{
  "n_experts": 128,
  "d_shared_expert": 0,
  "router_score": "sigmoid",
  "normalize_top_k": true,
  "routed_scale": 2.5,
  "balance_bias": false,
  "init_std_router": 0.0136,
  "norm_eps": 1e-05,
  "beta1": 0.95,
  "beta2": 0.95,
  "batch_tokens": 131072,
  "seq_len": 1024,
  "train_tokens": 709300000
}
Below are experts of layer 2 (counted from 0) of a mixture-of-experts language model. Rows are named router (the router's row for the expert) and show model dimensions 96-191. Each number is 128 + 24 x the weight over its row's rms, rounded and kept within 0 to 255. Numbers have three digits each.
Before each expert's rows: "gets" lists some tokens that make up at least twice as much of what it gets as of all text. This comes from a sample of Wikipedia text that the model never trained on. Tokens count by the router's weight.

# expert 53
gets: ".", "-", "–", "/", " &", ")."
router:117142135153144163111077144160129149166103178150072120136103154136127155113164165115168134064146178112073141105056137111095144156166129118154129118143111140129171098161088157144162187085142110092109121144100135144128181126116113114146133080122111155101121140119089138122130124154118099122

# expert 73
gets: " |", ")", ",", "|", "\"", " ("
router:127176143137163135095114141091109185131124108137134158157172126152162091116153151125123154113099135118130141095133127104104149154126118115136115115146120146142141151161106131117126157114144102130145121151125057113102148115142107102132104105146096145133141085094150158105127131134088083161

# expert 29
gets: " |", ":", "7", "9", "4", " 13"
router:110119162185153154104095158115165116127109123154117136148134174145139111124163134124135136089112175118122100101083122087107190130150158131169107136162150136131126098138130146133096152099142124119092152089152133106152188132123131171137113140169099172137145139135098153097153131170083091163

# expert 15
gets: " he", " 2", " He", " she", "u", " was"
router:111166099146114152097123117106128127103132150163085127081103145145132131131188096123151157106133161146105089102150170104094174133124160132147168159145141130129121128167093103180110136096154152139107147091099147123092125090157141069099094130110108137130122139087118177083104150144142103146

# expert 57
gets: "-", " B", "°", " for", " b", "h"
router:129130143161167122108120156138113153159140116141130136143117136119185091125177137144150154088127126156130084095124106083124162121132132134176094133128118158129123151167132147159151157102140117089138132129112122127129148134117124095126138136131114136169136105180147136114127160142087126134

# expert 9
gets: "2", "3", "1", "0", "5", "4"
router:146131139170111169139101181116114181125139136139152121161192125116105093126141131084114136091116137150146115121129135113119128118168113103154128145104134123156125123144114116150136192107166114110099140120151144136098163118133162157154135142150123130112154189108116117098146154143065125122

# expert 94
gets: " the", "'s", " The", " that", "The", " his"
router:140131135157134079116087124138117177121100142131148144084124154107152117139149149132107159145113133102098093098138112105159149129141127141149112155153134149138102105140083144152130137103182104130137147099106130137094149109140144128125107175114119177149139158149118105138126133107101079154

# expert 102
gets: " to", " for", " on", " at", " B", " were"
router:136152120168176167086094120136116156147074102117093171092152128142107074147134126102115158124133136114122093070117139121106137127133132155176115112142128168175155137156124146129147122142170086108125136128107112100119163084147131133122121158119142153180122148121132149123143087166112110147

# expert 127
gets: " 0", " to", "y", "ur", "es", "o"
router:129124134157148121136098142122124124162152103135143171157145105129164112107140126140108133106154115103122091101143145105117143141172152103207134136115108162140146109140115118133160139118137099098133129137096119106130144161125130144157094146124132140166143109153109128120131128149089127151

# expert 52
gets: "\n", " \"", "=", "′", "\n ", " Location"
router:126135135134153155141078155111133145154139086140129143074137136117176160129171172113117176096129153121115106093154078153111157178114139141174066144133146160155129139124128109130160145121118120175122117132124115105123145112124091116106058147155102166100104127123145105119117107162108141167

# expert 120
gets: " of", " de", " to", " who", "os", "|"
router:118111117145173135114103173136133137144071097168135130172141141130124089127154115106112135093122135093136084084133123093101170113148144096188103144184120123144107091142128126128119159103170110109138152124111108115153142126125126156164137163117092155140147143130120150099114115159099154148

# expert 33
gets: " |", "th", " A", "y", "–", "le"
router:111112103145170115121078127128141145142104124151141118120108141136179130112149122082113167098133140134102074100128164095106153131117147112166095129126169133131111111163143184145134126077150119123133150156074133132158156143120105111132129144142114166140153151115112143116119124148100108128

# expert 61
gets: ",", " with", " |", "–", "1", " which"
router:115102150186176132133141170119101136121101130131109162106115178136119136119133127105121116109080139105116073109137094105099133142126125131182137103183123163115138127152118142137103168085138134120142175100128164118143164118153113102120120128119121168122122139104068171102111110149126171108

# expert 91
gets: " \"", " A", "z", "p", ")", "″"
router:088095131164130134115114129125096173148129104141123130103115139123121169158168097103108149091130130111091120081140138119092156127137137124111109123176131127139090132117121084153130199117157107123107107134103178099137158116130116119114136124099100124098147162116139131110136104151115138140

# expert 122
gets: " (", " was", " is", " were", "==", " he"
router:128162117118173125142110151133109129077108105139099173128110091118135087099158098131133149092081121112105122103149118115098150135150093112162125092148139163166130136143123170117148129093142102146155171114096107135126131124132102089142106169121125104154137140126163116102112130172108154166

# expert 101
gets: " ", " to", " \"", "|", " a", "an"
router:118143117148139125140090143144104151147110117121148161104131088121144145122183124103120143134116127155127072081140105145089153140165145126159098150165090128119131160131103150124153110112174137166122132144108143143123158132151124146145142111094103149139156131126165145137137106148091071150

# expert 55
gets: "\n", "==", "===", " ==", " ===", " 2015"
router:122142106132161124138087186115113154147103124144130116120170150106126120090151154137166152099085132147124128130154100133092189129149126118179115107122140113145163150128096098138131182122150132132166151142136153134108142108131108130147132160139127111103136151105162072117128103146110151128

# expert 106
gets: "\n", " \"", ")", "\n ", "),", "}"
router:136163147175126177160097143151110133119107090127106143074146176112138156122156138101120125114127144140121144117143076121117149153161118127152143111133149177153126159124130104107152164107130124168119107115147144111138136098095095087109093113175128167116120131093126115140120103136129160158

# expert 38
gets: " that", " he", " The", " which", " this", " they"
router:148102145164145128118088117128159185131127125131133130150109151086153099127151156109126115071140122079119111110125106121098145108129134150152111156180109114160116077138108109133139126102155119109111158163106164138159152111132109110141130157119112150146127121146087141106078119166108121128

# expert 72
gets: " and", " to", " that", " on", "ing", " which"
router:129131108116157127094122158136117139132093111158154139077116120111139119133152133120131170087110105115129118137136151148108141107159152124141119150140137131134105133165118130114151128112160107096146147143083150095114167143133120120157103145103091188126155133131095149135097125151107157126

# expert 111
gets: " (", "S", " S", " D", "N", " T"
router:107133141155148170126082160132087125174092121153147129119154136135142104134185145082166150081099158095108127074098103082070136147144114124163133123144103102121156099135117129150167149136146121114150161137143126143151154124119138116143142110117134154108141138117091143110145131138131097118

# expert 7
gets: " to", " out", " would", " with", " for", " will"
router:180159127141142167175111132119133116159119148110173141103129140118126123078144145185112143111115124150150123139105146131117182135123152135161176158135128114139155146184120160121124135114125105151148118152126118102113179117111115116121131072125110160149146093128098142136113110165074153128

# expert 78
gets: " a", "'s", " 6", "6", "3", " with"
router:093139156148169100086075140111105119146073150156120154179122164150138120083163170132120129093132123138140093094155148123094173123125150108173125134148117140116150150133097161141115155097130093110114139108121117135135155120126125161153122174136113155160145128148118151135126137130122108131

# expert 68
gets: " |", ";", " to", " of", "\n ", ");"
router:131176155153134120130097185116117119147135160112109155167127109117153130154160134104121150135103122100127097111138147096119157161142111124138097131144131149137109148141120150113111164112117110150175113145144146119132118153099155106121139160138101166147118103116121155119130130155099154126

# expert 104
gets: " and", " was", " is", " by", " as", " with"
router:104103100168140160123123160148099131128129103102107153121131132075121127106132113130128183112091141118125101128133121134098140126148114138136113109116132156133151135139091075130153138134137079120193122119125135110115151152100115107119118127092126162141143168130129131149156129114123159113

# expert 83
gets: " on", " 0", " =", "|", " United", " On"
router:108176132145166100132113118146123150101144117164120142147133096118159156168159108109108161107125130106143119112094129093115164126150132116149119119139117151128115132147119143115148172104135088137087137117092150133143131111147145137136104130112093146124176151154135143096117097145101098118

# expert 8
gets: " ", " the", "°", " May", " October", " March"
router:114144127140138139145120155135095181153150128135146131126107140130180136131151138126157134095139108189088095074097120126097127132117143132127139146114108099117117102161109130167173104095145174125154145116106117122098118113163185067106092137114109144168117106079149149098127114129140126154

# expert 40
gets: ",", " the", " The", "The", "),", " his"
router:159159115146154128134089125139130145103108128152119122163117167094170115100142126136151117116138165157084133114084095091130140141125097120115122127122115147172122108144090116140165155125150134123175109078155107129099139069130155139100124131152118100135142142134083149131112137137082138101

# expert 86
gets: " 1", "1", "al", "2", "0", "or"
router:133158144180169132171098140102093139161140135149131140114098153118101112137195119138107145097100135123113095110156126062100127122170131145173124135154146088157151149179089157149132117116155113089129136137135093091126211122123125104113104125125130133083132098127127176114145088145098114121

# expert 64
gets: " 1", " 2", " 3", " C", " 0", " K"
router:179133153157143182175107196141140147102127142118131158072130118099157170126152137084131156090126139125125090119169112104089133142118087138151113116119136101139132135150109131134127140108124126158136126072096148104152129140131150146110128113133147150136113132125077136125113123135132093139

# expert 23
gets: " |", ";", " and", " /", " as", "'s"
router:143159135148150125125091151106117127122149145089129157124151110127096148126174146101104137109121171119130102112115130108116180166121121122121118126121102153173109128187109124135121172114143117115152163124116100130134129109131146096159103131155083184147126115102116165096102140129094140135

# expert 54
gets: ".", "–", "18", " R", "W", "/"
router:170148165159140215156109191124115158143119133133069134124123120114118130116161161112159154129106171095108143134094117087106112153179158120142112111112143112138153138144097132153163159103145129115119147122115124102133135085161131128133120089097138152133108141093094125108123148154142109134

# expert 97
gets: ")", "\"", " |", " the", "),", "'"
router:125143135136185139085104116129130150162146100108132127103109127117160144122194150121147137119122138129109138094130090119093170134103133138132124130174126131158129106166164098168148164110153098120129153151105114124117138126085159103132114138149116150116153101170131189129121130123129111118

# expert 59
gets: "\n", "-", "==", "W", " is", " p"
router:147115127144152107122108202141103152120111116109155108071135131092142147156142140101165151099137093136140110127120148120062143162120123099159102153143117129108123154121141109115133143119135120124135136133099135101116149099191140110144063161131054114144145123107114124092090140106101095155

# expert 81
gets: "er", "ist", "i", "or", "man", " member"
router:096141091108160164093105146075090128150092121147143141170052128117125131098178115141106116124137123132080127109187178120103117121110122131186106147125115123100158104128067141123163154079136112120108138138122131104101145130109102139122138152105139134146143113094135162141143120124127131130

# expert 35
gets: "'s", "h", "-", "s", "in", "im"
router:107134155151145128086097163108123145157094117107138154146113134130132146109154130126112124095143132162127088087152148122107143122135149115162102174159164119082089116169117136124116145105143084121129163107098124108137138111117114164151118158116117155171136119126133153126142126150105099140

# expert 36
gets: " A", " H", " T", " M", " also", " R"
router:133109153114127156149107147139125151107128086077116144089137138094163126146124144086150179097124153164113108086155106125106147125167117131145122152153101114118133129137115117154108143119130088131138100112101113107106139094129161126111129142144132152148141156150076121112139114146115106102

# expert 115
gets: "S", "B", " B", "M", " T", " R"
router:166115141130134175153079140168096172126141141103146133095148166098127154113163143099156133109123157159143128100128126107068163143138109117144125128134127130127135122123097131156099149108152137119167110139106140095151139122148154089158138110159113176150147140162109132111111144121122107108

# expert 63
gets: " |", ":", " –", ";", " -", "):"
router:127164150148133157163112131100131146158138145141131160143116129104098096153144144094138140126096158111081126088139144112117172134152128105152113108161115135115122116124088129118135183100093111125130144142123118142135159140110135133116111118152103168116137136095153128119147132139077120109

# expert 82
gets: ".", " (", " \"", " -", " –", " /"
router:104125135133124170134094112135113168088134111102142169135095124125137120130158138135097184087118121121108129102112101133068126112179135128157138141141126138114131120145124103136155135071114069131109138151103110140138158128146121130161126112124108124167116151149104177111110110157089149133

# expert 17
gets: ".", " \"", ",", " (", "/", "-"
router:142148171117113170177094156120099153129116137139137178126140126095164145105126173103142135114110161120099101102133124094101129167154126129153106091179131118120149102137107125131161149093069117153120108141144147107153151097122114092124097076141094162125141136122101120104125134151107188106

# expert 107
gets: "'s", " the", " for", "as", " 4", " as"
router:132136123142156146118090145111138133163080153147116123128119160142137106112165105137117163096123120127114103085121113117114170125152149147161098161148145126144132101145089128132129133103152117133105147139112115123149143118131136130141124161135124193110138108135110155112111132138107101162

# expert 21
gets: ",", " and", " was", " is", " as", " –"
router:118149101172112153136122130118141182128142119115114151144132163117145119079136161113145156120135181135088125082120100115098136141171149112133141095159134138122111108114090100125142164133103111157165112130100133137144156120121124106104092108127081151129137158102104128134113117136080156112

# expert 18
gets: " of", " in", " for", " on", " by", " at"
router:132140114146150167150108125146096169132124119093153153144167142106143132134125112081136131103114118099118110087124133156088129121130122091141128099111087144106156133148116096122164144111138090159160101152157110114091138115111125154116115123131102177106146127078104138125139086155122130127

# expert 103
gets: ")", "5", "4", " also", "2", " not"
router:129121125151112132153091161134127168170114125101136148109128116150130111146158141118126103112109136155146089120148133105100170148163135082140129137146123122116121153144104116123113137110147122105123122115123159101112149103117112136137121151107126169160164145114138154125142159142110094107

# expert 22
gets: " a", " the", "-", ",", " A", " at"
router:109121114134165102128084142111127168114104111151132147120127112142159174109192097119131134094118129109136092098117121096097153128149149138153108152130138147146112131131130144140135148093151113114125155131108126097129159125128145151137114143142093164131158136143092142133109127145067128122

# expert 34
gets: " a", " A", " an", "%", " C", " 1"
router:137159111133126162138107137146132127163125107108121150101127122140108148149160116095142119125112167143120087115153129095104122158152125070143114090132119109150110141168098142106150146107145078149147148114098176092145160133141137088107140110127120180091206121148149158122108102104140140111

# expert 28
gets: "s", "ing", "ed", "ers", "al", "es"
router:148148115119186142140110152106111147125127142134115165112091149120136083114188109142144130059097110149095105142118113109084156099145132116169132146147144122107120127152094116142107122106153153137099149133144116106086181119139112119116111164165144163106131125092122185122151101152114129098

# expert 0
gets: "|", " was", " is", " as", " G", " has"
router:107124143164125160125089114146144187159118114104135160141118129122146100104180102151157161088109157128144128098112159143107145103151151168179123130133093132163139109148074124133124150111149106114120150156100133135161163105113137089118114130103136172139141145155106138093157126157094118154

# expert 98
gets: ":", " from", "%", " after", "ab", " st"
router:119143150135169133132095151121112141114096143132131170148121146117132121132168124109151129121115129111110095071131140108106134093125150128155138178167113167141101102116100136152147131072145092100142138134108115101154142148134134129116129161130104174131143104124124116107147101139093138156

# expert 92
gets: " in", " =", " \"", ")", " p", " 0"
router:123127106166158137138097115102143124118100100172115135113134123129138115163153119118103149069133134126164054101141154111109159146163163115181089114118110139130124143127111178115134138122135098147114131128116116146113153094108116150157127144125108140177188156170121112136125131157116114124

# expert 113
gets: ":", " in", ")", " of", "5", " for"
router:106122117133141132106110157139107141101109109092152148155149179080152116127182135100133157148106121130169128101163143133060148112139129111165096106092093148134140144118143145131118161162157097118127120129157112122119136092116156136153126135115102139137174140122112137118127128126099082168

# expert 10
gets: "===", " and", "In", " as", " Born", " In"
router:144114126135129154135100122157099114122148109124107163098122128112149165144138162120124171124104120113101096081095112137079163151169158118134138082125077132134123133135144098138111123129131109142156101148109109154106143101087171114133129133097100153102121145095138158165130141129156116097

# expert 43
gets: " |", "'s", "s", " of", "ity", "ions"
router:117109138147164148124082166142124144128103146163107146153142135149118119137168114131080136109157146078137103092109166091101171109139158136133124153174144136189118133147108128138144165078136127109117166118118134128148155112127118148137129168117088146169131124128127145122110124178110148170

# expert 6
gets: " of", " ", "ing", "ed", " with", " by"
router:101135128152172135098077143117092122115083138141137138157144163125121102104167115092159099116158146115146109086135153130088145132146115137152107131105141113137133146148112146144120169112149106140122134131122147126093139119141150158127106165121087151128171158116105155132170101166109107155

# expert 123
gets: "-", "–", ":", "\n", " as", "/"
router:107129131157127163159063191121133133135129160103136180135110144136114110119147160073159131112123164157101132122120120139108141145165128109175139100164141124117120144114127142167122134086137142115095130114107134122148194105133128159124114111165074168135116154114112156131135133147149119097

# expert 87
gets: " in", " In", " on", "in", " by", "In"
router:087127130115134168126101136164086182148114106122141175153133152119129127100147129103073132069129112127124102111165148095121144107137172113206105110142125111126124116117150136137147145116151116160132128131105130117111184108113110119148129145137108147138158117145127149138100112131102087120

# expert 77
gets: " and", ";", " was", " as", " or", " were"
router:106122103152142110132117171130111182123122113106135163095110146148119106144149130111107110121067145093109105091126086127090156090150167131159143105149112135160102104131089100125141104133149122127134128099115165128119146124089131109165123089103130173118163144139103122140128089135103143150

# expert 4
gets: " of", " to", " in", " for", " by", " on"
router:135146107154174184125089142142136117141120109084124151149152121109125100134154113082140105121116124123160091101154140142100153119118091131147132141156107145146131126151130139111148167111165098117135087173126129108100155129112127140154115101115121147142137106130108153093141098174101124117

# expert 3
gets: ".", "-", " and", "|", ").", "″"
router:118128143121119141148111140140137171171122143143078135115089129095117119114167153125139148114151174094068144111081171106089134147160157147195122119134087122136156123142086154148167164096152117116106128139104126111143177132125112113131109113108100144161123153092095138123141130155091102113

# expert 126
gets: ",", " 0", "ly", " K", " M", "M"
router:096130144165140145127090168119139078142091095113111110151120164123150070136144142081109136095139165159137089117165153116113161179145111097136127132161125135131114134141103143106138130103144132100106132174128107103128149139102113171134152157121133142184160157122099140129162123146111117120

# expert 70
gets: ".", ":", "er", " New", "us", " of"
router:070112133129154144119084148128104134134116132151062151178111146128128132131172113105113118104105157106094102112132132098102140113132130123142118151140114141131114091115128121159183143087129118106119142113094117119135165131118115135138140139119142169153139118123119122143149093129116109152

# expert 16
gets: "\n", " (", "\"", " \"", "(", "\n "
router:137166152169164155159090177130082123107087090114115104071135146110137144147192144099134150091112131116132149096130102145093142141141092117156100118140152146143105129149152116124177120109117091144135125126119113094149160124126112078131090123176113154152106123120138121115106127176140144187

# expert 85
gets: " the", " The", "The", " an", "ical", "ian"
router:121161126133125108154102143186127165131114113119121125127126111113145125138139127128160151086086164090122111100144099109123162153168123151153084120170110137120127134134106140094130124114157119157137134082111102147109127131159127143144110158108139156123154155132104157126115119116086139134

# expert 95
gets: " ", " /", " –", " new", "th", " at"
router:108142137133161151117119129098139169129103121142155136133117124121156087144152111138110150085160132121147146078118130144102151127134145117146093130149133128170101113141083148129158131082179094111151133140109128113125151127108143107111142168100119130136151146123086141107101136171086132125

# expert 74
gets: "-", ":", "h", "b", "–", "l"
router:112137125124114131129135166118093157163126107140166128078122177091190116094131175130161189121116145150103120088153146092088162123117141121133095159100115141101146115115129133183144196121148165120114133120124106155124123086135154115121113115129117145109121132114141120123125132134086127142

# expert 124
gets: " |", "|", ")", ";", " or", " times"
router:131141171146145167143085143105090155139152141080103169134107110121135140136156149096135145138124153113136126117101160110120155162138088157149103105160121146163130124167097160125129185099109129115152138114143127088131142133130135090126076161170096156160144091107097148109128156137109111120

# expert 60
gets: " a", " an", " 1", " in", " 3", "a"
router:130145144098141140137096166144149094117118128148119147104112103117154173140148117104102126097095166090125107059140135069115145140118133126158109121108120181124112142140110153123103133098141087104100181123102130117107114129148160117109151126155120143141161123161120120115127120145109113151

# expert 45
gets: " for", ")", "al", "e", "p", ","
router:103124123168150129092080151105089122157102122123113159151125126151128103115155088125109108134144134102104100081158116128112166120152121139153105178175148137162120135155130135137156167120119132123135136106150104108162167148144115089129120148111111165122172121113139138115124121157100115126

# expert 88
gets: " the", "'s", " The", " his", " he", "The"
router:193129141152130126121095137108117166121087136134122149096109148095130100142157102108148125084096125141136115109116111117125175146126136163148089136165131112149125131147094142141138117116162103112129143103093103134095161116109159149137126172121139151153155127145087149112129113123088086151

# expert 48
gets: " 1", "2", " 0", " 3", " 2", "1"
router:093159132138179155119118150122110116128132125101089126167167145119135087140179151111151128089093163125152086099179139097118139155158125132195108129145067120101172135142100128133116117111137125122121129086115113138099153165095145132141147139147103144128153171100065126128139118156143092168

# expert 67
gets: "\n", ":", " information", ";", " Country", " name"
router:170145145110148114142085167151102134101109088111146136082152140087169152124162141112135166133095124116122149105169106122057137162115125156129080099120110171117149141124131115123153135146147110155151115139146139117103139090149130127120125142113101143121133118118143127115128111150094109160

# expert 5
gets: " 1", " 0", " 3", " 2", " 4", " B"
router:154145141168154160136104175113115140136105138138121146130150128108141111107153123090139146088134137104133091094167108073126140125129124121148117099162081105118153130123090135162132120155148123161095130076107130136154179154091114133137129125148159157140134162153060113108110132145120078190

# expert 109
gets: "\n", " (", " 3", "′", " 2", "\n "
router:115145158133126158134113151122153147098102075106116125083142136108133143140148113123144162108130107116121142113121107106095157148142127144175123117153130146141147195126126117119131172107173122154143119123096149142120124101122120091119079132101135160126089157094133148112111127140133164129

# expert 117
gets: ",", ")", " and", "\"", "),", "i"
router:104165147144174136106095108122134111142121155160119137161149170156148159087172136100129123091136153173094113086131175072103153116135114155140130114113161165111097091136114109144151166100172092097088143105169138103153161079114138099125118119165128147148110130133125161139156136159102132144

# expert 110
gets: " the", " a", " that", " his", " an", " The"
router:152135134147131112155126144141103166129079152133156175079127135095129101141126132143101139110099098102099102109156141087130146129143134107163131156160126121132078135155092142135118122093166118135140145098125161144084145108122146118166111146111124155154146095128093144143089114133113120117

# expert 39
gets: "y", ":", " to", "en", " in", "am"
router:114163116200146107132105163121150113148119127135144119124091106103186151108133152118151162114107127180119130139132146121099127117130093144150084110135115130111102160142052160149144094134141119104120160159143148104128153160142136125121114139112109155118107130102147183091085100135094126154

# expert 121
gets: ",", ".", "==", " of", "=", "'s"
router:115154105114129187113102134156129149111150147138151151139124193103148148097106179116120148125122149123105164114165140133132132114168116072101112119115101157139143112151126111104167145088113102114107108094107095135118096125142113140131117107128148124112147133104118107161134096168127130154

# expert 25
gets: ",", "-", "/", " March", "–", " October"
router:136151120184148145153110128124112202142126085142168138145106121078153104118136141134130124087177147176091122110125141093122162191139107121126131091163136123127111124178112120157139180109139142130148136096103101132126149088127155098094086133137112118131085139118134148116115140131093165135

# expert 32
gets: " that", " a", " which", " first", " also", " who"
router:104118163143108124146126175138115149115086120096131154108115148099125124172117147117083116107109131109106108127123113119115139137113161112155115113131102144131101145116112132101109111130148088165142134112105114097096136126107125131148109148147130168141176128124110111141123095148140123100

# expert 37
gets: " ", " he", " it", "c", " It", "E"
router:139137140136158150117117127105131114135105087148094159109112123116121122110150144131106105115154139112092154122145116106118160150130147095165124142118132112131131125168093140165164136104125093132141141114161194101134150098154141055115076164130114146146130102102110150112096167131128111118

# expert 84
gets: " B", " S", " D", " T", " R", " P"
router:156103141125129165150087166138103136141127146134128113081168166111119146106151152074156152078081158137086107102120114128062139125137110136146107125173120089118133101135088104119132157112152103155143127124145166116143150101158136112135142125118105157126130130121088127108097119138123108156

# expert 42
gets: " the", "\n", " by", ":", " (", " had"
router:121139115125148119115090131111131152124101112126115167125130158129141102121163114119130142084113126113116070085153136089096159120132152121162089151171123133150123098140109127124164135080139108133147148126107097132123150123121132126160123165119130143162153156144138100145116114150108151164

# expert 30
gets: " of", "s", " 4", " 5", " 6", " 2"
router:093112095152158170079102115106117142092079121152100129173131150153170124151157131107099122098091147106164127106182159130098186096135168095166104120144124162114142139157121144127127131110164142099105175135155134126126164123130118135155103130124122136131115140124112178118096151141088125193

# expert 89
gets: " in", " of", " at", " on", " from", " In"
router:072161092125157146149131149114108118151119149139142145147131152112152128128140113085113166097120133107138106097153157164099179114103136102132111140098093150112136141133124150144137135088131132128136146130126144137099111177138118136157103138140158139135166095093145139173144112165122087138

# expert 14
gets: " |", ";", ":", " –", " -", " New"
router:129161167131151144141102179132101137133141113121150149150097124072154172140153150124151159140136150102095132118133121099112143157128120119161087110128110140133121132136108146092141166117110105143174121094153137127110140095138133129132114141125077152152131085091136158106099135128096124148

# expert 58
gets: " ", " a", " L", " at", " E", " f"
router:101142120130157132097091118136109152156106128156140129134093144142153129148167137149115153081148131128103093082142141107101165115131136121143110156155131140127130147119113131146144147095162089125138119141116145115136150122116104121150138140104114151159144121178144152134121137155097142153

# expert 79
gets: ":", "°", " from", "–", "|", " f"
router:116107097140150144109115133107116126136112158163107133103107149119107116132136118093134132085114127128099105105094103117105166099143148110147158183143119128121128111170063079135156139082141115129117122122113124115147143144119112144139088123146097152144142148149140161129141081135122146120

# expert 65
gets: " with", " for", " his", "es", ";", " were"
router:110115109165155119154117177147115161142098090161133165130128111142117167107177103119103120083109111124126072093152103111107153121171167116176112127128131111139098145139134130100124123132169137153110137126123078103137148127136131113134140132123092182131142117141113143116129130159103136099

# expert 75
gets: " in", "==", " ", "===", " ==", " In"
router:156152133111161143106090153087100151147107150145167152111121120097156075101149119106111127090129114146115112078142142079090167126093123146142110120124086113162102120121090145114126145129156135096151182115098083099117153091114118131133117197140112109150114105125135124105089105145073136140

# expert 69
gets: "a", "o", "ia", "i", "us", "as"
router:154145082161151172116112149111135107123093130130111112098135165122121137119151115117145118079123139130117135097124147113053171169133149135152136126151156117134161104136122130087117137113168104123097169110122144113087163125138165117160098155081117132131142129061149158114164110117095091099